Below are experts of layer 4 (counted from 0) of a mixture-of-experts language model. Rows are named router (the router's row for the expert) and show model dimensions 0-127. Each number is 200 + 30 x the weight over its row's rms, rounded and kept within 0 to 999.
After each expert's rows: "gets" lists some tokens that make up at least twice as much of what it gets as of all text. This comes from a sample of Wikipedia text that the model never trained on. Tokens count by the router's weight.

# expert 67
router,225,169,234,184,201,165,147,166,205,225,190,197,137,256,224,203,192,186,193,219,146,254,219,237,234,182,189,174,221,170,244,194,164,193,197,193,216,180,225,177,219,211,234,207,193,237,258,121,181,228,221,206,247,180,264,182,194,261,218,230,201,231,193,157,194,197,204,247,227,206,261,137,181,181,236,212,166,200,193,218,189,198,214,180,223,186,222,217,135,233,176,196,171,181,173,197,247,209,172,152,211,225,199,224,208,227,159,189,162,190,244,182,181,179,218,202,223,166,194,197,168,204,238,171,239,213,246,271
gets: "el", "re", "it", "at", "ut", "se"

# expert 27
router,209,174,174,216,157,204,193,185,220,218,210,196,169,200,229,229,190,163,188,228,183,236,205,212,195,163,217,191,187,176,218,243,213,243,240,162,203,238,210,197,197,184,232,182,177,205,255,215,152,181,209,211,245,189,212,200,190,221,174,216,201,231,192,178,211,177,208,227,211,181,195,141,184,125,154,245,220,239,279,186,199,185,187,159,249,223,253,249,182,148,184,193,184,162,151,229,216,182,200,183,232,247,226,297,247,207,187,266,160,192,175,168,176,210,172,228,165,177,196,142,241,194,228,176,194,192,163,185
gets: "as ", "un", "os", "Un", "As ", "be "

# expert 36
router,235,225,212,183,187,247,177,147,212,235,193,216,177,215,225,200,207,169,159,196,165,256,194,187,211,187,254,211,169,131,247,214,179,211,143,173,183,180,242,153,177,204,223,207,225,217,195,203,217,231,206,130,201,215,253,200,251,202,193,186,142,218,194,181,152,193,181,253,259,203,243,170,179,149,162,201,159,252,210,175,179,198,215,171,252,179,251,202,167,220,209,173,169,191,161,204,192,186,224,203,231,209,253,226,230,188,145,197,174,250,197,218,182,172,182,252,174,201,188,187,187,164,243,190,197,167,197,243
gets: "tion ", "er ", "ent ", "time ", "ation ", "age "

# expert 75
router,232,198,154,218,137,216,152,169,223,219,190,189,192,205,227,204,161,185,184,200,149,206,205,224,184,197,206,232,177,184,228,194,219,175,170,198,183,193,212,175,207,206,255,174,166,200,221,229,226,171,218,181,229,190,223,222,163,157,214,203,212,209,168,164,168,179,194,201,247,155,181,199,181,215,189,227,181,240,233,186,179,136,249,147,256,186,214,196,192,185,238,191,177,154,167,257,203,174,199,193,236,239,287,236,252,203,165,193,185,186,191,180,168,200,141,273,262,238,178,147,221,186,214,190,248,190,176,249
gets: "Par", "New ", "Sp", "N ", "de ", "par"

# expert 6
router,220,220,202,166,144,203,172,183,216,245,182,197,186,190,214,201,159,182,190,151,207,202,205,207,194,134,252,211,148,176,237,237,206,184,189,190,191,182,275,192,181,208,165,213,235,211,209,166,165,165,193,208,238,167,230,148,185,200,232,226,220,200,225,184,193,159,143,239,229,175,186,195,171,130,174,261,151,186,256,168,211,210,212,152,209,142,196,195,188,156,198,215,179,177,167,178,218,221,126,193,187,209,229,257,212,211,197,166,181,226,235,140,183,216,173,200,210,260,180,187,261,216,218,199,232,201,192,182
gets: "ar", "Mar", "Ar", "United ", "Bar", "Car"

# expert 72
router,240,204,195,158,200,200,191,172,177,194,198,228,130,260,239,217,181,173,194,204,204,237,212,247,186,158,220,180,158,148,211,200,214,157,208,187,141,172,207,209,179,225,202,212,175,233,253,206,250,214,200,154,173,186,212,209,210,199,169,238,192,216,196,164,221,188,204,208,225,138,225,147,154,193,212,212,184,235,216,190,199,169,225,183,208,179,278,187,193,199,251,157,171,150,180,263,189,139,203,200,227,199,222,227,248,240,191,235,132,205,200,216,187,223,163,207,254,228,163,169,241,148,228,198,196,170,180,220
gets: "e ", "C ", ". ", "R ", "S ", "P "

# expert 18
router,195,226,222,194,144,169,147,146,176,188,201,229,197,221,197,206,168,160,142,180,179,233,157,238,209,178,231,182,158,202,235,253,212,183,170,146,197,212,208,211,199,228,198,184,179,198,190,208,230,190,213,188,218,188,213,195,171,170,264,199,213,223,166,190,140,178,196,245,285,167,214,195,209,177,204,213,185,194,207,182,215,130,195,187,262,189,199,187,180,153,194,212,229,129,166,223,163,165,225,162,208,208,233,240,255,183,175,223,139,217,190,213,179,229,169,203,203,170,192,207,231,171,262,174,255,219,176,241
gets: "E", "O", "ro", "Con", "An", "Tr"

# expert 33
router,228,264,237,154,199,199,180,166,205,228,211,182,160,227,219,227,222,163,170,164,119,211,211,203,283,196,193,176,167,213,260,242,231,216,192,175,150,192,235,153,173,196,207,247,199,233,186,176,194,196,181,230,187,168,207,195,219,226,222,236,165,212,174,186,156,213,196,182,226,198,254,134,188,168,167,213,201,191,247,160,204,182,222,165,237,186,223,200,166,254,204,184,182,168,144,243,245,204,207,164,215,224,214,210,220,171,137,195,166,209,201,179,134,195,197,226,158,219,165,219,223,219,181,159,221,204,204,195
gets: "en", "in", "er", "on", "e", "ing"

# expert 68
router,273,215,217,184,173,203,183,176,191,210,255,224,163,239,245,150,170,196,202,143,190,202,206,233,219,162,233,183,209,254,233,257,210,190,231,194,167,223,226,209,174,205,223,228,203,235,206,244,220,199,224,210,159,243,219,205,224,225,214,198,222,233,163,206,192,170,211,201,206,185,263,175,150,151,221,215,186,190,190,208,248,125,200,162,228,147,273,188,218,189,194,201,189,174,214,209,190,196,195,160,225,278,228,191,182,199,166,225,143,204,209,197,203,224,167,181,235,231,161,172,218,127,219,211,237,215,179,223
gets: "and", "ber", "ob", "ag", "ack", "ay"

# expert 19
router,226,209,151,153,166,180,163,170,181,198,244,170,167,229,209,175,201,174,186,222,191,218,178,249,169,205,184,152,187,164,182,255,202,168,157,218,220,145,238,205,215,206,230,196,192,251,214,176,174,177,243,173,217,204,242,172,166,244,238,223,228,262,210,226,166,214,175,175,197,184,289,190,184,219,221,250,180,232,212,179,186,156,187,154,208,180,223,198,194,195,210,231,189,203,199,180,234,195,197,174,277,268,183,245,235,201,180,214,194,182,209,206,167,280,193,220,194,229,176,215,216,185,227,212,186,158,241,154
gets: "ic", "ac", "ir", "ig", "ian", "eg"

# expert 24
router,207,230,173,185,187,239,175,179,201,225,180,211,191,241,201,209,214,142,185,206,139,191,161,226,209,171,271,156,164,131,239,194,154,167,178,222,187,186,198,178,169,232,228,215,244,208,233,190,179,170,240,150,179,205,273,182,206,201,208,269,138,227,188,227,169,170,172,215,244,195,232,154,168,172,210,220,176,210,227,171,183,165,228,166,209,175,265,206,185,164,213,192,212,162,161,210,172,168,202,182,217,245,241,196,191,202,169,204,166,211,178,174,169,220,160,225,210,217,171,141,226,173,212,147,185,197,186,224
gets: "ation ", "t ", "ing ", "y ", "tion ", "ess "

# expert 53
router,211,195,220,197,190,229,189,200,174,176,200,188,172,216,232,210,224,121,191,201,157,225,171,216,218,181,250,202,203,128,253,220,234,163,179,214,185,178,247,215,166,184,201,197,217,233,224,201,210,227,205,224,193,198,229,206,180,172,185,211,165,194,221,215,188,177,207,244,247,134,238,145,171,140,208,196,191,205,214,189,174,191,243,160,244,197,232,177,172,161,204,192,169,140,155,182,232,195,206,181,214,234,245,249,266,232,178,207,180,200,238,146,169,193,145,219,252,197,156,205,240,158,251,215,219,224,154,219
gets: "| ", "(", "State ", "and ", "I ", "& "

# expert 34
router,261,193,200,153,120,181,193,191,192,245,205,255,170,196,224,222,141,124,173,185,216,212,177,226,191,178,204,170,189,198,197,216,199,163,212,225,224,264,216,190,161,200,195,226,216,243,205,160,195,174,177,180,206,154,210,188,181,227,176,236,143,236,181,183,157,176,188,221,201,170,235,186,181,153,210,225,180,231,198,195,209,200,196,162,226,188,250,180,194,241,238,190,147,161,175,193,213,163,149,197,218,194,211,246,210,211,158,228,183,211,231,194,193,218,149,234,218,181,141,208,266,157,245,162,208,179,146,199
gets: ". ", "\n\n", "\n", "). ", "\". ", ".\" "

# expert 71
router,218,162,211,166,195,199,151,223,173,209,247,212,159,228,243,178,226,187,184,161,210,241,171,272,200,196,250,170,135,181,220,233,207,181,217,207,173,219,216,156,159,220,216,232,228,236,172,167,223,182,203,218,220,195,247,165,224,197,180,215,185,226,161,198,144,183,204,181,211,127,242,154,175,142,211,189,191,226,196,180,225,105,201,183,257,169,206,214,191,164,182,169,223,163,126,205,184,196,187,168,220,226,205,257,215,189,200,219,201,225,175,162,187,187,162,202,165,230,184,210,231,150,222,193,203,200,179,219
gets: "1", "2", "3", "0", "5", "4"

# expert 48
router,233,218,174,165,182,213,165,172,196,173,230,224,181,237,239,201,193,139,191,196,143,237,194,234,208,173,247,202,166,159,211,243,221,178,190,220,173,198,261,197,183,220,236,203,227,252,264,186,236,181,213,193,199,177,235,186,220,196,213,208,184,237,197,181,152,222,218,214,235,156,214,167,152,165,229,228,156,201,218,174,199,165,191,161,257,155,237,226,164,164,208,182,164,159,151,215,226,186,190,158,235,232,220,228,234,200,176,206,180,238,234,166,183,223,153,232,209,189,147,209,237,166,277,197,243,212,198,220
gets: ".", "R", "| ", "L", "6", "September "

# expert 52
router,205,238,194,209,171,225,189,185,197,158,252,222,199,236,210,194,180,138,220,118,149,225,141,221,194,187,251,222,187,166,191,261,236,133,236,207,161,182,197,170,196,193,236,249,231,222,207,184,229,215,228,172,172,201,199,181,200,221,235,224,205,234,201,207,161,180,152,201,212,178,209,171,178,173,193,245,167,250,226,206,208,182,192,175,216,193,204,202,160,211,208,189,187,193,206,222,181,195,210,188,284,205,230,247,264,238,164,230,170,228,208,154,188,202,206,232,203,189,123,187,249,177,208,162,244,223,188,237
gets: "s ", "his ", "their ", "its ", "her ", "he "

# expert 57
router,192,220,203,212,177,261,219,182,152,208,224,257,156,205,234,178,187,172,215,162,199,225,201,224,230,203,197,219,143,157,258,251,237,207,238,184,245,201,210,204,164,172,176,255,269,227,221,213,199,195,207,229,208,193,210,167,251,196,206,228,174,196,248,146,183,224,182,190,206,154,221,182,196,179,178,230,133,212,193,169,185,199,188,186,228,180,229,220,152,178,178,202,193,152,137,223,192,210,170,184,179,226,194,210,206,228,197,229,169,249,247,179,149,239,130,201,179,169,156,207,229,179,218,222,237,143,217,181
gets: "b", "th", "==", "===", "|", "ath"

# expert 10
router,228,165,202,170,116,190,192,171,239,203,231,229,167,191,217,195,180,173,142,206,193,190,239,242,222,170,258,186,176,193,236,270,239,188,207,234,149,185,228,185,164,190,192,207,172,187,232,225,228,236,197,189,249,203,267,196,142,238,191,192,170,226,183,244,191,204,250,203,249,192,258,198,156,208,167,192,181,219,226,141,223,174,208,148,208,171,238,215,190,170,205,207,208,167,197,174,221,159,165,202,216,219,204,200,183,214,153,254,179,258,182,185,205,209,193,249,217,204,165,238,192,196,212,180,200,246,148,219
gets: "us", "ri", "di", "me", "ant", "eng"

# expert 22
router,201,181,182,142,172,175,185,196,198,152,183,234,211,258,210,162,191,106,211,198,164,195,222,253,230,194,225,213,190,185,208,224,180,130,195,226,232,187,221,128,183,230,181,250,244,240,256,195,194,198,222,175,210,171,260,183,184,211,173,177,188,224,198,189,225,226,160,234,231,178,218,181,152,210,176,220,188,212,195,182,194,157,169,129,220,186,213,204,195,175,185,213,201,181,196,199,216,174,190,184,200,233,216,260,193,196,197,212,153,206,219,204,124,241,169,219,196,187,133,185,205,138,246,191,237,165,188,188
gets: ", ", "), ", "\", ", "', ", "., ", "; "

# expert 43
router,243,215,185,189,215,176,190,152,170,210,223,186,170,279,209,153,181,171,188,175,174,214,191,239,200,188,219,188,188,122,230,201,210,210,166,206,190,142,246,183,183,233,190,254,232,220,230,185,205,199,224,160,226,204,211,196,202,177,203,192,186,206,245,186,188,148,228,229,208,197,223,174,190,156,189,213,163,207,275,181,253,199,185,122,202,208,229,228,152,206,189,161,144,166,177,224,191,162,208,194,255,216,156,238,229,213,166,226,167,266,210,197,183,257,163,172,163,245,170,164,210,191,187,185,235,192,214,222
gets: "ur", "ly ", "ing ", "it ", "y ", "ed "

# expert 74
router,272,187,160,160,204,197,183,191,162,203,216,216,172,246,213,208,199,142,203,189,202,175,177,264,184,158,245,200,187,150,210,211,232,161,144,241,176,171,272,199,156,222,219,226,235,260,247,236,212,205,218,174,197,214,210,210,197,185,190,189,174,265,234,200,189,187,211,170,222,148,219,158,183,158,223,241,169,207,229,161,171,190,217,193,233,181,249,174,173,207,195,219,155,170,172,183,199,153,187,158,207,216,194,237,227,233,139,207,167,210,233,221,194,210,163,244,238,229,150,182,222,157,218,199,194,200,166,189
gets: "a ", "o ", "i ", "an ", "y ", "ia "

# expert 17
router,219,176,240,154,193,224,151,158,231,181,228,216,184,211,248,206,218,189,216,213,174,197,207,231,188,166,228,211,152,166,221,217,230,207,204,246,169,192,208,207,142,209,214,227,208,196,239,169,177,199,214,194,222,205,203,176,166,198,210,172,186,198,168,158,186,198,247,169,181,164,258,173,179,154,239,241,165,249,242,180,170,225,166,153,250,147,235,223,207,181,173,213,168,217,170,163,218,155,180,188,218,242,253,251,158,241,152,229,209,215,222,216,156,181,189,209,272,173,180,243,219,188,175,135,193,187,179,240
gets: "k", "am", "z", "ev", "ov", "x"

# expert 21
router,189,183,185,201,149,223,143,164,213,231,198,248,229,236,251,166,151,189,159,209,186,229,215,234,273,175,242,184,230,190,189,218,225,182,194,225,188,179,235,210,174,215,269,143,202,210,219,183,220,192,204,219,222,194,207,166,187,203,204,216,185,245,209,168,169,213,181,196,273,174,216,134,137,176,217,237,181,234,243,149,226,198,205,216,211,203,191,215,193,149,183,225,202,172,184,185,237,214,197,185,196,284,260,197,189,204,169,244,226,286,216,211,171,193,180,200,213,224,201,168,206,167,193,224,201,166,178,166
gets: "v", "il", "um", "oc", "enc", "tic"

# expert 5
router,224,183,217,207,203,215,197,185,171,208,213,242,124,233,235,213,198,194,164,174,189,241,179,207,241,165,225,180,187,138,207,223,190,167,185,194,132,177,254,135,165,223,218,193,228,230,220,201,225,189,213,172,233,209,209,187,244,170,195,203,202,218,209,195,147,148,155,215,236,146,250,199,181,185,195,209,154,271,247,172,207,188,188,189,230,146,239,177,185,248,218,184,191,186,187,236,165,211,212,183,210,264,246,203,252,202,184,233,231,222,181,208,165,204,192,245,254,217,172,191,209,165,207,239,221,164,174,243
gets: "American ", "National ", "ial ", "World ", "ation ", "al "

# expert 54
router,233,226,170,222,159,224,202,156,213,182,211,241,179,182,206,156,188,158,160,167,181,215,164,239,204,163,180,136,181,189,186,281,263,208,216,251,211,205,223,228,169,222,204,167,208,217,197,195,165,189,233,184,247,199,221,198,191,226,222,213,184,184,184,190,147,165,187,247,245,208,199,163,154,178,165,221,202,192,222,225,175,187,199,166,282,183,230,180,203,217,219,206,208,201,165,234,183,207,204,196,253,230,227,211,256,216,177,225,189,213,203,134,189,248,148,242,207,197,180,211,230,170,251,228,241,167,238,257
gets: "==", "St", "===", "== ", "Cl", "Br"

# expert 8
router,253,257,206,189,203,228,158,197,168,233,231,244,156,285,218,186,204,164,193,185,170,221,221,241,204,148,242,202,209,167,225,204,219,161,160,162,160,204,251,149,168,220,191,195,273,264,229,186,224,200,226,171,227,188,235,212,234,188,224,196,199,221,177,218,180,190,194,210,200,166,218,180,175,160,161,232,155,223,228,178,170,198,233,183,210,215,207,164,163,202,239,209,189,182,197,236,184,188,197,172,204,220,269,214,243,190,155,211,176,217,157,170,163,216,213,271,248,214,202,236,196,172,209,203,225,165,163,221
gets: "al ", "ic ", "ian ", "ical ", "ate ", "tic "

# expert 13
router,253,219,131,168,208,208,173,173,197,229,204,175,146,230,212,158,184,186,126,182,176,203,197,223,226,207,218,174,219,172,218,232,235,187,176,278,215,187,214,216,173,182,205,198,212,235,231,218,189,159,224,232,223,194,241,200,139,199,241,171,198,240,215,175,176,191,172,211,188,202,257,168,156,152,209,174,142,233,195,192,178,210,198,182,237,152,215,188,192,196,198,210,230,194,164,198,168,206,169,160,245,230,218,189,214,215,137,247,166,245,155,185,171,239,170,218,144,201,178,185,201,138,248,221,221,193,232,239
gets: "serv", "oll", "pl", "str", "erg", "fl"

# expert 26
router,225,192,162,168,163,173,167,206,189,183,246,193,168,209,251,198,210,150,186,156,187,226,198,203,210,215,253,170,182,147,186,236,228,176,157,206,171,183,221,163,184,233,237,171,209,248,213,153,232,157,208,205,218,214,217,197,182,219,221,212,175,222,202,174,146,184,170,180,217,158,206,150,146,132,189,181,116,231,226,197,194,125,186,198,262,172,193,187,185,238,196,218,202,162,159,205,223,207,227,219,217,259,243,225,215,189,180,211,169,219,249,185,168,195,172,192,154,212,171,203,199,164,238,196,184,157,168,242
gets: "201", "200", "202", "199", "198", "197"

# expert 58
router,232,205,215,159,157,213,215,166,227,186,260,226,149,228,233,240,210,176,203,201,121,247,228,224,226,169,195,203,121,194,189,249,171,187,217,186,138,195,208,212,174,198,197,172,211,217,251,225,207,195,219,200,234,197,252,206,225,227,219,274,180,187,208,199,213,221,227,188,256,172,245,185,153,164,184,202,187,248,242,227,200,196,220,186,233,163,193,194,184,211,192,198,190,149,131,187,232,197,193,162,197,224,186,255,207,244,175,246,156,200,216,229,173,197,178,209,192,217,131,214,207,178,174,178,192,163,189,156
gets: "e", "es", "on", "as", "is", "an"

# expert 45
router,240,241,186,190,168,190,174,193,192,201,214,220,186,235,242,233,174,151,201,198,140,221,184,219,197,166,233,173,181,146,209,245,211,173,194,218,186,207,244,221,187,200,215,207,220,263,232,168,227,162,252,204,209,150,228,178,196,192,205,198,198,218,197,214,137,216,210,214,243,157,202,174,157,160,220,218,182,209,226,161,202,156,192,181,239,168,265,221,184,152,209,178,168,135,169,243,252,186,197,166,232,246,242,236,245,201,176,222,174,233,214,176,180,209,162,228,209,208,153,229,259,161,267,181,219,198,211,220
gets: "| ", ". ", "– ", "- ", "9 ", "S"

# expert 60
router,240,220,186,147,173,175,151,182,216,201,227,220,179,252,223,178,181,147,192,173,152,210,200,234,206,175,250,210,190,171,222,234,209,156,207,217,184,200,244,187,201,201,281,227,246,266,262,173,231,181,227,184,215,190,224,197,173,183,197,209,210,241,181,196,160,210,212,181,237,142,222,176,176,147,221,227,164,184,202,181,178,159,223,177,242,173,249,205,161,171,212,200,124,154,170,204,218,195,200,160,205,199,226,239,235,215,195,214,172,223,220,145,183,222,149,223,240,178,163,231,217,140,217,208,203,214,196,199
gets: " ", "T", "L", "i ", "V", "C"

# expert 25
router,189,204,164,183,154,180,176,180,163,187,238,227,203,206,256,216,181,165,201,172,175,236,226,220,218,180,220,175,188,153,219,235,209,183,217,237,225,179,264,177,164,221,249,201,214,240,198,161,204,175,226,139,204,156,203,186,183,226,188,256,210,239,164,150,189,218,206,201,283,174,211,190,190,160,195,214,183,196,221,199,196,173,208,168,255,179,231,190,198,218,188,199,211,162,118,227,193,185,183,176,213,214,242,235,221,250,190,183,203,228,175,151,114,213,133,189,213,180,188,229,210,167,239,157,215,223,215,246
gets: "S", "B", "L", "M", "H", "D"

# expert 61
router,187,210,205,143,185,185,182,209,166,174,234,162,182,196,186,206,195,163,207,150,164,163,228,230,243,179,217,230,158,172,163,242,202,197,228,242,149,165,244,169,133,171,168,191,234,213,187,174,179,230,187,180,203,173,257,183,215,207,213,201,184,206,191,210,189,221,177,214,201,141,209,151,195,243,232,251,168,209,259,187,194,205,179,194,200,199,177,223,164,210,173,192,183,149,187,186,185,179,159,160,244,244,211,216,208,247,171,237,161,211,177,201,167,273,192,235,176,165,171,190,225,165,255,229,263,232,224,245
gets: "'", "er", "om", "li", "ti", "si"

# expert 31
router,212,213,219,102,153,181,197,180,225,153,206,210,160,240,252,183,224,156,181,197,143,219,153,215,226,176,243,206,207,132,179,216,221,181,206,195,225,214,241,228,152,195,239,195,226,243,204,162,174,211,191,200,168,183,219,148,189,191,193,186,217,194,199,161,180,187,199,212,256,149,203,185,134,178,190,197,207,199,220,184,226,131,200,151,246,159,210,175,150,223,135,202,223,161,230,212,194,181,148,203,239,225,201,228,236,215,201,220,189,218,189,177,166,223,203,237,217,178,148,165,211,186,247,205,213,190,185,178
gets: "(", "; ", "); ", "[", "—; ", ": "

# expert 49
router,236,192,176,181,188,171,200,218,195,233,243,200,188,174,273,201,170,134,189,187,190,226,183,240,241,189,267,219,171,198,194,200,241,171,166,176,183,176,208,190,153,180,205,182,204,231,182,199,230,213,203,195,190,191,194,181,211,248,234,224,200,197,222,184,184,230,190,160,191,170,201,156,220,157,194,263,176,230,252,205,173,166,202,155,196,164,189,254,178,222,210,193,158,161,210,212,160,166,136,189,257,238,215,269,210,248,162,198,151,213,202,185,130,228,182,232,203,201,184,168,227,121,195,198,188,186,179,240
gets: "a ", "an ", "A ", "ep", "one ", "this "

# expert 56
router,204,185,208,192,169,263,153,182,218,218,206,251,175,201,232,171,175,167,177,172,181,205,182,230,223,215,217,160,214,190,220,251,252,211,176,192,189,222,241,203,207,172,168,188,227,188,219,181,219,231,171,242,194,186,242,216,204,222,173,206,164,203,156,209,171,260,175,201,275,202,231,169,206,189,207,190,181,277,270,211,209,161,166,130,231,213,191,201,189,141,184,206,166,165,172,223,213,188,221,165,186,283,212,205,235,233,170,229,169,161,167,209,173,237,191,178,269,190,156,177,217,185,196,165,216,197,192,233
gets: "p", "sp", "ec", "ter", "de", "="

# expert 4
router,224,207,191,199,192,201,145,215,213,199,236,222,155,190,216,174,219,221,155,178,157,195,170,300,227,199,226,162,184,205,207,239,150,175,190,190,226,225,253,186,199,181,202,184,227,171,186,189,231,165,206,169,156,218,202,132,239,158,246,156,193,227,235,184,196,201,156,224,209,134,228,164,173,150,224,244,138,196,215,201,191,153,207,183,224,210,240,191,213,193,209,194,185,171,151,220,241,210,157,205,247,210,223,229,223,208,183,211,197,257,201,204,184,236,171,188,149,201,158,194,195,151,231,189,229,211,209,264
gets: "ot", "ay", "all", "od", "ast", "ap"

# expert 62
router,239,213,168,196,147,177,205,179,190,209,220,255,156,224,217,208,241,177,197,206,190,271,175,206,234,187,253,176,154,211,212,267,230,174,216,223,192,181,252,192,168,238,204,239,218,201,189,224,236,236,182,184,212,178,224,193,177,196,257,200,204,218,211,226,236,236,204,240,215,172,237,182,182,170,198,236,167,173,256,187,179,172,170,171,255,140,239,196,201,182,225,204,214,122,185,187,205,194,179,174,222,276,241,211,226,206,205,246,198,240,183,212,153,239,168,188,173,230,148,223,184,137,187,204,217,177,213,202
gets: "\n", "\n  ", "|---|---|---|---", "\n\n", "3 ", "4 "

# expert 29
router,214,175,190,187,207,188,209,197,181,218,243,242,140,269,224,211,176,195,218,208,195,202,192,219,199,201,245,168,177,201,254,211,201,177,180,212,199,201,227,173,169,201,241,185,253,212,172,177,220,161,216,227,174,204,204,154,204,197,165,158,220,228,211,190,208,185,158,232,193,146,254,183,160,173,164,260,167,221,237,197,203,179,201,154,230,200,208,205,193,242,201,210,195,160,215,198,184,175,206,198,235,252,260,300,237,211,133,236,162,224,214,134,119,213,164,181,249,186,173,216,209,190,220,171,203,215,199,213
gets: "the ", "-", "The "

# expert 47
router,229,206,191,181,205,154,179,198,190,224,185,203,157,207,242,178,190,174,189,196,181,208,220,202,184,178,215,151,190,159,205,193,219,195,177,157,132,218,230,200,182,176,163,194,262,212,180,150,212,172,212,171,226,138,207,202,200,213,217,214,230,232,209,167,177,198,236,188,236,112,180,181,142,173,193,229,153,241,250,175,175,177,200,179,251,197,235,170,134,144,197,207,189,182,140,247,232,180,170,190,227,188,261,240,256,182,191,188,166,209,173,162,151,236,208,220,173,206,179,229,218,187,237,200,238,240,204,180
gets: "| ", "U", "I", "A", "E", "US"

# expert 37
router,213,230,194,206,204,226,187,206,201,261,220,243,196,243,216,194,164,170,167,136,183,192,167,198,229,164,214,189,176,221,242,213,247,183,169,148,151,199,225,195,169,232,204,208,216,193,214,214,198,223,197,215,185,165,218,148,183,180,173,267,198,200,147,210,169,154,194,238,234,179,200,186,200,176,211,195,181,201,247,205,210,193,220,170,258,187,244,223,150,201,173,206,179,179,175,234,209,209,194,159,257,238,251,251,226,196,141,215,165,256,213,123,198,233,181,189,192,204,173,209,223,184,228,186,277,258,226,171
gets: "con", "ex", "pro", "dis", "In", "inter"

# expert 35
router,222,241,186,174,163,226,148,178,207,201,217,242,176,224,233,183,191,134,175,169,151,230,168,215,194,181,238,208,175,144,196,221,226,189,190,232,164,202,249,225,184,203,224,190,214,239,226,187,184,177,223,161,209,179,233,196,208,182,211,198,165,233,200,221,149,181,201,214,262,149,204,181,155,136,225,232,165,224,214,156,197,154,223,173,277,177,258,215,153,147,221,206,153,169,162,226,207,189,225,159,221,238,228,223,256,180,183,197,188,243,193,176,180,217,150,198,204,169,159,186,230,169,237,228,214,193,207,202
gets: "% ", "C", "music ", "family ", "M", "University "

# expert 51
router,226,209,216,161,180,164,171,197,233,246,289,203,203,185,226,201,192,164,213,213,168,229,175,215,229,193,200,171,181,162,257,230,213,136,213,212,183,215,242,223,208,194,219,243,231,187,259,199,226,224,265,196,223,195,200,188,223,203,201,177,197,207,221,158,142,205,139,195,232,202,249,175,223,164,164,216,169,214,236,174,200,201,191,171,230,128,225,169,171,193,177,176,226,181,180,236,222,193,180,145,232,239,195,244,227,215,211,236,146,141,212,189,144,206,166,188,197,239,194,232,194,163,219,201,213,153,150,192
gets: "h", "ad", "th ", "ash", "ther", "ah"

# expert 65
router,220,235,214,207,180,258,162,170,243,187,269,192,201,235,213,133,171,139,150,155,203,180,172,235,231,177,202,228,199,227,180,257,209,219,182,207,151,209,211,157,189,238,228,234,193,212,210,207,197,208,192,183,191,174,224,191,178,225,208,163,160,201,190,168,166,214,204,218,271,186,198,138,172,141,192,225,174,213,229,222,227,196,171,150,227,184,208,207,139,218,217,178,160,185,181,242,215,225,144,157,217,243,214,220,197,227,183,246,211,237,169,202,176,195,158,231,171,202,207,223,242,189,220,171,248,180,193,260
gets: "d", "id", "l", "end", "t", "c"

# expert 77
router,251,178,225,151,158,174,140,190,134,229,232,173,134,224,223,190,183,185,154,195,161,218,216,212,171,198,217,204,207,195,188,204,195,193,177,156,147,215,300,212,132,168,191,197,227,208,203,208,204,196,183,236,200,208,232,176,182,194,203,175,204,237,201,218,165,173,217,210,243,190,230,142,193,194,162,241,159,183,213,175,199,108,206,162,261,172,237,180,212,168,186,176,231,172,162,200,201,182,214,181,228,171,244,223,232,227,196,185,174,182,191,170,226,216,161,172,239,205,154,209,211,178,236,197,234,203,168,188
gets: "é", "á", "ly", "í", "ah", "ü"

# expert 76
router,188,182,226,199,194,189,183,177,187,212,248,216,179,246,255,194,190,170,175,187,187,227,229,220,197,193,216,176,178,196,189,213,186,183,236,253,223,155,224,173,183,205,269,190,233,250,268,196,204,206,187,180,227,143,192,217,198,224,199,184,210,252,220,176,165,192,212,218,224,143,274,177,149,169,221,234,189,179,215,201,159,155,184,179,247,175,214,229,194,193,156,164,174,163,182,220,253,189,226,160,190,226,230,212,198,186,151,199,211,272,236,170,151,224,187,179,219,184,132,225,249,179,272,194,207,180,208,224
gets: ".", ",", ")", ":", "$", "°"

# expert 23
router,231,127,194,146,218,165,183,170,198,224,258,273,157,242,224,209,204,159,151,144,209,206,216,271,181,156,227,169,184,151,189,235,210,187,214,243,204,196,206,203,212,186,211,202,175,244,215,170,236,144,232,171,204,171,243,204,217,213,155,229,219,206,227,216,218,191,158,237,231,201,211,170,174,201,220,210,153,220,184,215,215,162,216,153,220,188,263,196,150,172,170,219,210,198,138,229,197,210,186,177,221,194,245,200,211,253,202,194,205,245,201,170,157,245,147,170,182,194,199,236,189,203,191,179,212,218,185,165
gets: "C", "t", "c", "f", "st", "T"